python train.py --n_layer=10 --d_model=160 --n_experts=128 --experts_per_token=6 --d_expert=32 --d_shared_expert=0 --activation="gelu" --moe_layers=[1, 2, 3, 4, 5, 6, 7, 8, 9] --router_score="sigmoid" --normalize_top_k=true --routed_scale=1.0 --balance_loss=0.00646 --balance_bias=false --init_std_router=0.0102 --lr_router=0.00127 --n_head=5 --n_kv_head=5 --head_dim=32 --vocab_size=8192 --norm="layernorm" --norm_place="pre" --norm_eps=1e-06 --positions="rope" --rope_base=10000.0 --rope_fraction=0.25 --qk_norm=false --attn_scale=0.177 --tie_embeddings=false --parallel_block=true --init="normal" --init_std_qkv=0.0513 --init_std_o=0.0115 --init_std_up=0.0513 --init_std_down=0.00574 --optimizer="adamw" --lr=0.00202 --lr_mult_qkv=0.7 --beta1=0.9 --beta2=0.98 --lr_head=0.00693 --grad_clip=1.0 --warmup_steps=351 --schedule="wsd" --decay_fraction=0.712 --decay_shape="linear" --final_lr_fraction=0.0 --batch_tokens=32768 --seq_len=384 --doc_mask=true --train_tokens=314800000 --steps=9607 --dataset="wikipedia_en"
Below are experts of layer 5 (counted from 0) of a mixture-of-experts language model. Rows are named router (the router's row for the expert), up (a neuron's input weights, with its number), down (a neuron's output weights, with its number) and show model dimensions 0-159. Each number is 500 + 40 x the weight over its row's rms, rounded and kept within 0 to 999. Numbers have three digits each.
After each expert's rows: a language model's description of what the expert responds to; "raises" lists some tokens whose logits its average output raises strongly, later layers aside. This comes from a sample of Wikipedia text that the model never trained on.

# expert 55
router:525464578487506507443451548554505489479414512496554532464510472574468491523448489453474502558502453518466554616586578475517470518408418540488564449430556506509442516522519470487466503553585486549517419495538461464468515499476538511485563599572497494493487515419491523515485467473563491529491521490481509473507467497518529520514534482508546513545516505440474509497467454487485482549519481465519459536475466511556498442509532406465476485496509456410480474547521457455458545472499535
up0:517465414427529533513524480504500478471485504455530540512481500521484507514438480500511509561515501516510491472512451508454540504567565520506521499553520553517554540486431515562405477474438575478573438509495444537519541513493579510496544535499477479471488555458584517526527450531483388523496489480438563534479492470492494442461583537481502391464490493514593447518513492520487577465462491446461497491519522421547504518513555472509532460495506459449458525477494439559577522522516575
down0:524484460468483454471422596450522486429555542540485546495453538444578451551538461547542479497533477554524510481550497544446477538552467512560469530517535454451534464501500465479500510523504494540495459465522481593495564499523477528495490474529470492484547459562588489425461487554474568519441513502459447573479504471497541562438451525509502534454471506460518500487571505390480491476439535468478514503514553407466510506415413511558482502468490492477561510509528537510508458465539494
up1:513463504504517499484495569591435498491455494506532453490490461527512533467505483441532480524455555483536507492518547461536492524492555475532483462467494465503515555592484492511514536439473498511477482499524445483600597537477548433462478512508489466511476404527535503463510515501506496507564474427507558565504493484454568554464451539569574469486514502465453507575501519476468462490529442559546542511533384455462480487550467419568613475500476437442471518529510444484492476487498533
down1:463567472491440502465458629503580436448496465483447471520487519453466499474459421501579458566434530473508491425506551571451482528516515525520420506453501497529554569500469537480433482472443598513497524492445539555522514509493435494493525591544507527476530498547550456458501494464509444456535480507470533529464464508509526529598498530489540499497500602566495507493516450529434509490529443473508536501515463476561520506485477480530522483517508442470485420499481488538525562493528484
up2:488458559526526563578512570494466514466469504590517536490500452506522551508512415475581483539449504551518419472483529480519535479547508429445510469404546488475531446522488550475430461539492503597481529440479510610540531456461473474544485511484546523481489490518499481489504541457477494507578412504463423501453499511466563533437553533505528495462486511484427561447541445491577489514505542444508467510533493546458467529468509470528491565552445427510501523533520520518492497502527496
down2:467487503508513524537489507480561547478490466533475470494557445419542459447574543424454502497488520481509523482429480491527581450486544505397518522546522504478506499458489549432474501576550574521534579524533531544505516480536548438540503479480521560518431416519539517454435469532437536473438453455451471471545492519532516477506529492520465520489511528462440515527528550484435503482449477547493452551496513461456522570440442473537477480520513475587497488535452574563491437563505535
up3:495517587473483516392487509501470526531505466523521537515484503491501472497490516474501458520522507453479557449509460465545469454523452537579491461438490545530469456558487491465571466501521437467491461541558417427459471529447524503562522479456488583514454564476580520524583493475490463533484526470514600460534498459514503398475439441451481547529480489460547575553468477540550437525540542516526531528523492472482480435535505519502470443498545543449510467559499435486462542514480565
down3:462557488566536505513482472461370475523514544472468514518512475475552491624522496502481454559426539549461541518406459433528475506531529458545456574455546577472536477500543493447476500482551485470574479568480483473518491539510458471520522440521566526500518497375539504476545489477506481509557565534517546484524480577549513413504438466429490546493516519493527523540536507506511500468506473457501516438497524513513512531518531532471495496496518439459482508526410440503445476467491502
up4:447469483526572497533538518519501503589551516465439518528506463538498506502551529477544519499484531483463593461506447484500441421438459459492567543481454434521424493514457468562468509531499503489484497515487522513494525475533483531500563528494573479542440474460502434594483505550574484498524512467458593445552496489507573494567474432523486503544488475507546496530440510567472466539570461425589457512492430466503453460536511488464461517464509502518480514472555566478444454555491447
down4:505489432527491491490477473419473536583507544465429531563427466517490470615430454456493598452492496501478479444472481517504515456487545573549518521513478498546490449581496465554462522518498481498504481510511537512463506468488454503470545541537512476493516517481489488490482465485504497599448422518570526468487517547437525541511519458472466474588519539475468573552436497541503525542486506418502543425483400471546538411460515542529517475490594510497524510483533540529486529512478501
up5:493520479539541446450418479471551459508506525533508535467566517507517458456421559530463480515475478448520552525495510434503486468487497478550440526462526501504452471544421545509506402544491453585517470528507542435534474474499463461481553573541495506475522518508543560501384517562487528540490494388500460426532571465478528509496494538545497534527555449477394584480512459539554464506517560501496495492531421505520554469513488487522486590525477502484544516525475495463491498552506486
down5:446453549522442624463507456507518465460499471520493496518508538448515517498444484505468493486490396467472418541444555546547502472478542514512572442482472490516505432484484530503496512463516458491508505539469532432451520537543520474426560486547444551504486481582582542483479470537554449455526472504505505532471432522505510492497557579455512467552518522489527565515488540552538493473386448516474493437551477535483451531502452516512532579495501496520544483504555513424582550501459474
It responds to: Consonant-cluster word starts
raises: "if", "or", "-", "ens", "ect", "umb"

# expert 43
router:527460511498538476456486501559460470476531539528466565485548430564497533508419531492511435587528469459559498508553455349530486477484473509471457486482513495535456525544474481529492527536519521535466462530536442519474508423482532449483531490538452506535470505472437602546520516467513516490536571438461495409552560461474503491540494513532513480546533494444472529531494458538516527545506551444568393506511489526497548440481540503430553517452485526428459502506523491466464509521443470
up0:434504455581558473418415512532458419481497492476358504412514489590489512510492430436503503543540460505474529496517503484484470478493487422494480552456591477553479502526501502524477515429561477468473507567528470559544444517512545478479532532484551471508458566539463547532471467460519482444532485501454542467524533442477539558509546485493501537531557522528471471540565484499551448469498503535519507512537514539517565462469539485538488524480471446529526526480535554501471424547550449
down0:520498541482487538532485483609478476471448490490491468499471542501511524467461466517482542485397541453513529475573549515577484506500451481492517476496556504533424493462572497539490472499526420473446503548484587511560444564474453458415505560431417560559476534443463476485497488438493512487513502546526489484417543544453525502493544470532455502544498539503464487490491490482569563445454545515528533511515561554486567551466470523471529488432575510509501498521478520425439483484563537
up1:405485497515506536506520461524551634487478527547515507476427459467546490495490572521506478507458535494429513512495544515546465486504407508494431542524521539479467523521464481508399436511516481481473426472527471452538455512484539420591535448517524588457549510527489466493507495482501541478550504467504475543554459466494463498478472522554501472542490485547468507543458547557532484428486447511557541508511412542500472526513493483462462519512536490595560535504438436510499550418497463
down1:484536439520406538496431488571592451469532525497464621467407560454482523472552483451481506517540550559480463468501555491506535557500513466452499472517521559498481486524450516500477520519475520486508530518485498505505422447462472556484541502500456470506471401553502443410548510480551510435501540498475466463511522459489503522529494455526545475504550550466480492449472471591535541384506512505471533471497479549514468443496515563504574501459568548545469509535460489519514533510558512
up2:496487452445508483591483552470454460467543472512512517456532471563534489569476555455519477595472428540488495497528499452536504428468539448522454571494504511475527496447560546442438493525500503563442430460533507461521476465521525476490510512519509538550503505529474523504552523460462511543593483457500566513500426434476480393553555440578473518475535513533493451539486497492479481502476558467567517484521457449506568545562499536429472551573466561527453481490537487509517560493479489
down2:488535475515562507502530423511565502531490544472560560512507467499639458526413466460504533456460512489545523469476478491555457453573493488450491540454488495509538530513460495557459530413541477440499506528472519468513537475528492485494488460527382469527445455585477466504558443544445525445478560470439482521514522521535512538487529538488547479562461512516493484474477511449510530491444466524513575510494546548524450525512529481569558454462537520452505515485498490499425439522571411
up3:446489519528507518432472505517543499561509501499460455531458454587515412472492468516547491564575523442517437512539467508543473456429511552510447473540478484482485546438473496535505556540520455493480491507516491488469528531499427428459442492511434528505525530475494507554518579512429568512548537454479459501558472485469492510536581550482505498493549445531428520556457551469552504495510466496591500517504491522549509504469535513485511473465383557421463511450536492484513566475401452
down3:544489570473530453461480431503442520521460471551504453536463474531531493557473462557542550564511535463517465465545456477483484417481502540573527575445490496522412506472578479473463489477481488505527404518448523466553484477534489526567533551512521533506530463497467478578513506502464538530419428522503452539464460526511499417504553492525571482537509513499518480521473497520591555484484540433503456575498517536441528470523469497535485531523525469532420583434471491459475565545474463
up4:450474413535455512454453530462563557531434477545502543472471482466465526513531479533531481517455518529537476484528470467531500443459488497547600552522487499449515498553390486534437502501467363570474486464539484406447539473489534481480509457469500565528540536477556517528516539560495487470512504545484583482511510375535526483534468484483472536475421491498451534448461546521490557506542484475567487496510460535503501553531489514511452491497447435557485527454530498454539509528527518
down4:475486515426466524482444553503517488496500514570445474433581507453627542481407510506512513505492514514480405476439509470582538523445499484491485558564482483555490498465487470549423512525502489469530536526566529470496472503537510540479515505473503469443535450522569458465468550490484484486439494531559489515504469503524542510483505531548526443481523587500489548430485529430489424514540472516513439458493429446536558469470490500467541496599544501519500509468604515505528427512515453
up5:488512557421469579535497515586537473547504542545477520563521539472500496502470464492480514552463462507569516499493552481518481515514545524467479453430470514562475520500483490592491468480476491392460453411543487423501487490594481497462448467508480556475470469504510555486511513514554523505532505532448443389507528546526514513473462564526535430544491539513468499533579535434518458575479533510461428495455532484494446520514482504486400433468501545475529468505509507545440481565512488
down5:548528535510528514468500444525493533599571505554518490595528477524543520501508497517468481434586423514468495484479499505524448474545458589472488512509566489457432495540544540521538539438492443400469518476446423501461537524462508449481580464506436538543500498532506558493542537457498487482480433510518484492497539473496455429449498515448559482450532494483487511456528439514517459394472561551489465509504459540455451533540516479492495520516476526476474565519549586473432555515513520
It responds to: Headings, tables, word fragments
raises: "oman", "a.", "ab", "ante", "a,", "i-"

# expert 46
router:495489544555421464533541499521479530458465527553441546423492494500456481548441450422457556502545530461457502515575541515558510525441456536530490511434530535528488479501483456559550551560520518443519453540529450443470454535520513494534515465508419480458521484502476508500444521516513482538500434463491545440561534466555504538531495483526581462516491425417402507532445505493508521538549507457523498512435500532472510423473563469468491522439429501473546524593526482550519451512499534
up0:417540491486563489486480456475528571453480473528534510467441528548516416493496549484516522483482472464546536455513539476551471551460458505542568494426480496489486490556507485562533512526507510502541480503463499436498504456497537582575522472501506485545476457503474483481491513491554537457476484496492545433508443476483495510580525437532462471510544441439465629461444527432486535556457580459585494532481495460536460440491459503579439543511535510507470589510505523499499458585526553
down0:458591447583506548505521589557459494469465550449489483484480516523563506504436525460574502511497460484483468489506565580506502471471532544436417447536440556472528466496480472527391466507454528569464522433489565490515568505477472504530526489538520523482398491502547534519514505509476527492497499526574528521516559476436466485482491559474511496424524513463540499470506509514472474478502514488507445543544462429453457501431521495508486497439459540563471570513464442521526565585475491
up1:482451459461526536454452511515488447514595544546455574450454494547506450563525514532471466530479507502531490497510565518550507519428499491504479406479484497514557473528516531494461536552494474488523478508527507413520482536526435521520460509481474494471496500447513508475533538505490423438420475527479551505474428455508452554494581507527486516558529457499493554565457428504507550558555457466536522519480479478504633553472497480483461498451406544529482470503444534493581483566513425
down1:510428468501483511447523510519519479506447445473572470568516456471474508457517444396491463477464480544541513468481571490471500490528504573540545469457450532529492469485478532491585516440497521533500538513442558525449549523471483443425468444479543427488540561498514564562533490565516458486457528567525547485481486493497475502529536432490503528502528521462537521535511423460469474551479430557603544487516561445508471464515512514470490552569380513503557482474513454532554487513493489
up2:484480551559497458463543484454529484500451476569492508470514462461421526525434579451514507522493496432529468452498500417511506484528504501577507531446503475490540493536471459523411496502558411471492489566531432457523500490472549481559471515494475497526486537411452560529508483568514482464524489485493630469492515464480425547517521625509476538596489427488464548488508482518504498509509493510490553512544494528536518444471555484419476548497470557487505520484502566528547528451496552
down2:562521538465515475468538548582498503487507474508466464578491480567530522483470493510494561480516508512460536550504520479495539517483552462527502517489530541431547496546467556488519544383517581536493543533465481541428521447529521521563446483536390516505412515495475506555468526467439469481442492490450415528565460525537486498485483571488495506441525476435464499510469480597500527445535500567382487473496508517489526532477519574499506476424483504541475486461551495515545497507425468
up3:451412480487509481561518541490438429467503527498512532458498519480437506557466489500494549518521488536527454469505533478491504526517437404425543453495509485504459477497517521576565434520538532412485459498537470461573551483491489542552546449466512596444432478515438483485554518487588526547423464513513538468457511542535496479492490506425445462549499512536516475543509525515455502570482497434554549557457505509534535542440545508440448504557566536451542442509503500487537450478517487
down3:470541445503493568451447490454430550471520476483550498527527489576514535483518523563500506541518513443502508470379450496505563506466491468525526459409482521480484567618454477486487492537549460528503532499482492490505502474482525497511525485523537430508389545581578535504483505503501421466519471486526492460517505441466444494518431535486499451519556518568444550422525435549496468565539503484454498505569438581459464490475561479496524498463538472503531481523538497456571504476501506
up4:561450482482486409538516548491443564501537521510489551528469443516480450499498476524538494447488470521464508468484524505506592517473549536516523479465574497452527497466446493553524478564613525480549515431499469443549439469511507519513451491459526493462483448559500485538448492438471502458484555471453633511468531542549480423494467471572540434507486447501442480491539585453475469527563472466538461506479500478507497528486512424426551519582520511467480520514511450537514512546504544
down4:478548505481560542527480526528531431573504510442572473549535495451541548474475497529464573546517475491471504491441507483485426447426485506511460501452462447443553534571519542495489510565470478591482520445496469521551507511529535545520517453532520492519463472528486518475518498531450543439485492509482440485545549501483437426436521552490441538491484528524600471528489468614514424423452422473487428497560515513483489523515535519436495516527550530498477534485449465532443502559492444
up5:508464407488462562475474554478499524478537446441505505492457527450433526538500451498562484514578538484435554470502470523503504485502480523569554508466485484544530549502542476484467474525553410455515435438549498441476443529495550490484517451529522462505528501478485482513484562530500529490546483492533490468468502378436419522484460457535603505575451464554479468455510492520487485459533565470528500517497492444564488514490561524476482459533481515508520523506545460430540559558611553
down5:462465484541486450541464491550476597411475534442466466481452544475460521495517467582455537503478438523554484453443557490490506548512505473451485521532475507458490513499497444587507372459567474484451527501528532489519524531507568520584473453523551551484490501479443479479501529423552520468539522529477522490450504577591446532502501487507505513487525518491485534493464544492479529534525482528484484563517488558452479528526519581483554500473499545387433483531517527509463443479420552
It responds to: Name-ending syllables
raises: "c", "nic", "l", "la", "as", "ced"

# expert 7
router:468423532468482484510448539487486485466455479555566569522469443560491407537442478473499458549540468518461528561566501414545484455496554476483538458450550484494490569556472467551431532546596580555501450457532509515519452451511527449510504545581471482518462437519488510526503534487555465517514456492507484482496578505511504533458545519552444521509537446440449529497474427500514538555498497470531456536534498506475542447526520500421465525480511436482518524487511485509564469535406471
up0:559493544560531417508463528475537507492528510478537478515417495541513507478445559563529462483529450433553515556512526511495474525501541495539511422490509423476510508505546518545499431506450466447550451476505450454540466479530513399517480527475512516527452490514473508543554453566512444506610531434532518502458504480441490519571542566496521485504501513511448492546436458497422489492523489511539480515517425537568540495551496457553514442507432547504423570469430452444498500484465555
down0:442501473493495529528448381476455488516525385450522554494526470522544541460525442511484487547464538487463470530415550553523575458498492494471487598529522459456522474473458518512534511519484536532497468520536523536485497482545420426512475515474503504481528578477516540533538448477489527517496487612548517475508461536454552605492488461468560497571469493517512508436529549531499454441518470428539428430458470527488558440544449518508545540495460544478514530545498503544501495495489467
up1:434535428468461531507425478464459522501519509439488521514421475560555463538483496428501486478559470518563583521526577486487515375447531540466503505445521504525548503502514549477545407466531538520535463507467559546453533520461508497407565523546533565474541426448497544499516541538499506530519475461487470489567474455521537476559499473523470543420513457473504483490536519471497525466517496504476492499510501483498463479408556475489496488461464394520481486565506452556535450556527518
down1:597521486538458518390544493508507527494427471478432477460476470433490476464532486499536495464523501468513485488480496457527541475470478483416525502528493496515465453471487497434500474521508473509448490486493498501546490544495459415471537525471565520447488507492542512518495555545516542490503472544551492463589469452492489590524537586464469465566534529455507523556427577520503521486548454466498537494473567491520530558512399499469532541559466539508608572454466568431536482539444520
up2:526482525456462553528478464524505483511505468481470490513472462539502481466483487509577483480613474504492459489498538522500512547543483498541448530492464519454551559567492556531467530497599539441456492488559449453523495489536580531495465564448500447485499546509536546422495467501518481521563428431459546542497458497513665462471469510521539443442502544556467513500515485471475504473504438447461468428568497414492491527524554462505552515508510447521503550440509503532536548513504555
down2:560481504538472511548523479449521519433549523541414467476474533526476439523484531496488531490535455475474480505372441476491514537581526547510468565434539551517483473497496500464500540488489451563523532469469579460526485505505493531482395470472475453590480563528479457440533451519455477549560509397508530436454509454520511505493455547479429435564450523602538478466520515469497459473536506518515502474525496528500545520493544553452469476534550525488510486494555558553493466561485486
up3:594527528508484501503566521440520494489512606586478549533471435487460457522511452422499539465500530410526491497499556478572526455475547544497505450524410461554479487544465520535528502509526560480519477526491547461535474505531584527478496510482531484473494495481511496484486520455441437495481497499519582513529488514565510474545436553483522423508510527469396485537499565484496509544479488540469522512477542488542502533495516438492597488570479493424516504519454464522460527398434567
down3:589516471437489475511519482514506546464537479490538434457503564499527467535457512519504546486518515500491566533558490513559516463607479513562530431481500495420504454530525573443415555541493456566533477432490481433487491496513490512510481449448469446487483541443438475506552514527523551533509442570490473502491546524484453512510477481530501515484565493508512562524478451542451499549378547450432464450502467459429490537484511576511465474450467503541591477493497544486464529552498543
up4:487471544527561545528398519471507515522509574478594509486560462550503495488506467472467441559513504433377460511512521543502524587523515556543510461463498523501467505547402471485517551495512466523464477405499518521466499442513521464460516531520492536481504485552505461548441505412562499543552514495530468471489504450520457498420477500502567528485462472537481503496436430475585487502552493529584477506611491486525529548559516466553528527533467507489499517483490475470513490427543516
down4:520528491477568556458502553534468449478470441479496503446521503504497496464549549504550461599503590479463472490577569566480466462538522498472496494519503522418493475426559542529477504532550497407473493467419590440502454489454484456454512494520556494518503516487548542479441509446501459480470567529479436527490532534457610447489546582491482541476504551463478494529545495515521462516459513430467495523448546464522478474443545531570474469495495540504548467455465498493534542539471438
up5:514536491498599514470505516475557459444426573517533527516468522481483478464549472513478479568402499549524520525505496493526550489554528453518475451474506523572446514524467516531484418494480541577437500444502494476476501574516482496547540516475509440548424529426547492534462454547494441556524538481490465502541580503481524520534511512511580497444532568425403478549514481516501442492486455519453521506501546464448393561487558508472488476522494493465519498560515431501441497498454541
down5:462522528558603484517485504451471515524489467503439484517507476467458555564500372552578451429488475573516481469442462501445487556473478487556539460510596498533498448502486539515515483453513480472568501502474495624561520598497475495424501496540499523496516517475516489522519476471458493534430535490470506543501499507511478535460458592443426552489514504579483468523535465474511449563527498480547516459490446521465500565467449547512455532473498494479520460478444576494494542492483506
It responds to: Agent and -er endings
raises: "al", "em", "al,", "als", "iter", "is,"

# expert 44
router:494403534539479439475566503524469590405487468487460580507483506545461538555420420528459503576515518483459480521579508492558501465438431530452494481532518530494440507534503428550501508511497497502513459537549450485466540526523535442500537536544483466492497473574484546566458508451514423568523464481509476471510545494532549531501475565490528561582485487416462490491468521474489484547556492470488423439472529518423524467502519510516503524482479489462481470519501479558516442521425548
up0:497502469525495499573485542515504587521559488561522563540506412499529550504421446457460527501534457478494461546566483494497499513469475479475461518492466543533399496481532518510510539531525436466456504349480517457534468596479431488511522499515501475461496502576521552483455520481428450527535481421533506451537526495505479569547454515485449501485519445501437411488473486557520553490529522509489538476512524518442499430547509508527515529560436453540486508512533533536439440483482554
down0:503532471536486504515501432520470458489460461551463424473473543471459427530482528494544532500436560522558510491536475486481516554537488489526491560506507474466570522481470531468435526466575550566468602495464512452521500497502467587493514436544491471560485575410510474464459525451484540518492578512492530498488430495471468476529484514430505508489407515502541512431533550442474497521456469538502513530472484481566454481465494514454469490492631540495578480565470581475529517457518465
up1:413479513490550545457555490487515562478529468471493532516536546520473482535468446492523524505508416493482561500493458514471529514413560521462531478468468535438461511411498518540451424542516490506533455478537537470446537499422464467542490459517509580476476444542492476553469490573477470572517515580533511529489525491481469561477452573631599451507513466519511504414517479463482477493470490502521540576493518542520561503537509545420546530525441561524528488500508491513449462478499490
down1:509501403468442492538547447438509490414493564517444459510488528446534487486491546526513483547502510528508456464437529536488505495517471498517445509488553500512544456572455460531460538556509478549521440566450548543556434472565515528508486515485506542490411437528507499521540500436493478537496488427460498521497442507556487435506427461508534405434471523556494610515497555441535559497495500507502512472554491454557505543442500533470498533486501537498543500447536602545519436518508484
up2:517489536519462525531476583514521483549502537474561442534534530524460485487476482547546480507451468592448510500498432504470478440470484471501442530515542462454487492536520551473530530423455449444545473464560494477566545462508498494435469484439472520409517499465455433579516477462406504610504544555540506488489567509538567469559502524466452492457494447538526507548500501503457500534593467502522426494518448500568555548558514516524537497501468451529517493467524451542552452472457496
down2:482566474555449524479526427521473448487476574584467511536455517450504448483462523495548459509424488466546489481386512481454541497519492455506510520536514513493515511550455453521463504517544569425413447461437501516449465435599512550521591481487575549505491449478535472506521474539539522444574488466553548498507557530533415538585474492509464532573509486489443517502474528511511507546478544498507503502582535509516467467484478455462495502452494510445535518542436521437508502489515515
up3:509476470424432474461566481500516462507449548459487525497560460508395551527518469416453534541504498482488444596547552521532508526500551515444433566560565534549558475455548529427470550537503573546522462363466475565510498482565483491561481529486482521501477505476487474503510458471494495504533480490568490462515493444533509482559461524478539477525487457505481530484489459521463445498499468475502464537483481512510552460528492471516567443506464483504564541450451464525475592543486559
down3:448561478583471543497420535490537453532489513503564491444470479506501487502535465529551459434538527537530525426563465460474542521490494476545511492465488397572493515536434497515458416479558476539537521518486510519541441449434526503552520505520494520440501481482542489396494543565498489447488459467561470458444478496474460510465537532553476501419431445506530471511462476541530578544496478515494485540517535522539559490453536462474513551511549493530521410559506519473568459572507461
up4:501383572511498460459503437529475515501478518536510440500441528488462513540474521523505430499502526411502511604518497511420459484469448556500546448513511589535529504509477493529465518495553497503469488461557492465418447436487535592525532614489527517433439442486453516545511549455560502483502478446492537484544441550434480407480461502472526518481480531539514579487450530491491517495480543481521560476590504509541566499468503494499493488482492503510414506495448498508490526527478538
down4:427534504458530517380529487571493460539521436403544498473572527546473548512516511432476490456465581539508597490535522436506479407455501549497485499459499448541508568459394505416494540514495456499502546539508508539493497518531470498535485524465478472511541447471419484457517524517549479493483528509577458538551529530503497500501511472519518576492575547506502414547430449524499483515536566500466447484490530465458508478504445521529561445497507468536467493486537472490494517556521535
up5:489487516481515526400474475518517502514450483558523529503507496484480442501472447434477451471576443514605504550610497566495536563463546564517478459532535589486511459466455417509517494488498507501469512429585476471451439533510511492541505408508528500532460470485483452502483547491487492498543508490466490498479584524442496456519499571455491433508441518516477490463514470398538572517472541442517541451515518551441533519433558555515540482512521462483488476496479540457482568498541525
down5:458430530445578522445580508511471430436533522524522501484505532514446541587456575503486448527462456439536481496558573466502498473435429543486517460471468538479494541500482471549475469585587505500520502483526406530514536492397484511504464556505540514537488517466463522562599512487498465506479549434439504542551510483501492502473457526517477423593551531498473546612458499509456480458479510492475521495536444499472477527550492467473548462502510509467515482500484476513465515557478492
It responds to: Word endings, names, URLs
raises: " since", " (199", " for", " (201"

# expert 51
router:488466519530460499480507533569515569453474577531448532549505500497441501530402415469477467530509510514504521566560470461532480503406479536502481491483549491519523498500443409573475520491572465537484468471584498464503506570536533477532590479489428455481473474556473501550481520442502468582591464510522527434513476497507509478503487554453502515515473457466449483464494490441530562516520527484504439481516527475495551434441586493506557520505529467478507505560508501523509477554433595
up0:504458599473450490479522563529521434532509512473461511495453533505511571538495464505558556512532568511463518516522455450590509493518468608425538524520543509447525524553469494566505439503524472520467475448545533561527520550466496482546529546468496508467473502529445455531478437527489507517575561504484559442434491556519458533519533520481425475551632426455491519479474533486448414485470529462486534583485457478504527539467546468481489490505464473452459460495524502458487521530536496
down0:510472468535505497515507560504503561543508550425478537499479495379532556437538451422574515474529488490448496526580403452468442528456508482495465516496535494450468526474555540483465556531528445522482514451494494439476534561541453495471485467514487508461472454559484538565412524502456536513518476557520486491465462494439482453583455462517574452548484464422548528460563438516513532543541484569518465510509531524496507494567496490557530563546531525526476521501522546476429472470476528
up1:516490494426511594426504495563540482515450541522496582431437500420453482516491483437509460504547587470532547493547464540541580554530520530545521519485548516459519460533503497558446452509515525534498496514502467481474441489525503496526558470497492477478486424543473475539467544511546512529502564504521511456457487523461529452465525610435494517593452522441501521503467537410507480511474522474527546510612498465509489483489543510439553529422491527454472484452461501453432519536508535
down1:484408464540468474493485496508490548530534415459538545520499480471490514531465416550471577530517549435523468520518456524492574538431525496533467490448517461450457488433467503482512559500505508443465551417504509452484490566468462521525462518552520493497572512489474485435445528543495438503513524537426509539478566450509534520538541552565527433553582506477434516523524484515484525531518524525505449447467498520373589510475479555468534490565555536451490483532496500467476469525502556
up2:467513517441522452471473555532509576510533437575529475544562473522540522488552475522528486615529470461471530482517462533578455465483507542552517516563551514475505508444468491502503474523543414546407460503497490376575522523440518472522515483464472471544452573529489586466534524501501480497487527469531520499397513516476473535477513409529525502476531489519485522522527466476505513500474563525472455502476459550462532519489508404496469446539463487474538459548550484438524473530421542
down2:506459483549455503501544428477568509454474610585437494430498539509483498512455476490449423435514519530477457544554482461546499496496485546380466500458517519497534488512456495529481469507550596502574584486547490465513448545454507554498468547517543469461522476535476493527480496550460558442496438528496437509489549513506478490495494508539441501520449513497547509502512532453474538536472449515519531487436528494466425474505576567469498467394528492476462589495507543480504541466529545
up3:453485487462522554541507507524456512503458573570457481475502457483453469566407471461546484518519522432431523575519539552460555442484446548529438494519523458487534624617554434526495540475531532481520454488496462421447456529490467541529579449535553544514536497508532545463517461464497530546488514506422451523510457553479528459503466475466484450465472472538505516593507520453586498478502471478534484504561482507578506467470524534456509512509490475501462528484532554520522482474487488
down3:582524471529460464447467483529518545515607524455488564492513511531563515470551485559512507574544518580516527522492489473485496565511449475479498375461520460524502508453497495464458491574466485506493533487503499506483518425530474501504511572460529434522477511490485515490428444484504523559415493499514543488518505453495433553485528606472477558536594493539547454442448440574457509565483532457456503593476506457449526538481480485523521495487473541494468492504440477493467481479480575
up4:521477484487484510491458483466505499480437504510536451491503539547502511502535417517430539437552478533493501508484578477521454511478533517456466552452543490519522535482476492513508422567572496540484557508536505548471503387424544521455498508503417526552438548539495449494517562484472502439517467505513549493460487438468473464508446456453454516548524486477477468515486458519557484534493600429476416494570423492477488467468566475562572516550534480459574529578460569521523469541490498
down4:483500468471452485498474547484547491559563510515551475483484434527431437462569548503497404446491524441491576499540550522508561527449475526445497516574483471521565485532519473498506509496478500520493462452527525464424515505526494565495471526513472547489425531535415532382529510507534486504502539574502479574480510510448522511470507404456475482551547569537561606496471498542439465452527527440492547521513550549495501512545538487517492495473462447455527516500525483452477449509486415
up5:503553467487546483480469540474550563479475569596456491456565485527476505515483479509549470485485435492502544460535511539556473472452499479498515495489525455550440543541479482509519451481560474476434475456530514478437502511413447555529561520476447599551468479503466476568523518552504497450561414517518531443531550475445477467441479472554540527432501443499447549497530406443524528517464471505502424502480518566505509436500535489537516400475533474483514493563516526488460521575535515
down5:527461493438512474502474517471488490548494522548496489443589480477470528499518542510528517496451542552512528483621521524502419520534460521503505450491502486453540452451502586475442449499533542465516524504470547483501457470422555532479433517432533536489495479581508525469550497504508470499441525489488570529527509450484473513465505545546467535568575540456497522569496580486538467470474465439470513476544525483534441469382529484566470479397466526516520455513527467440570534548506452
It responds to: Personal names and headers
raises: "as.", " area.", "imate", "ult"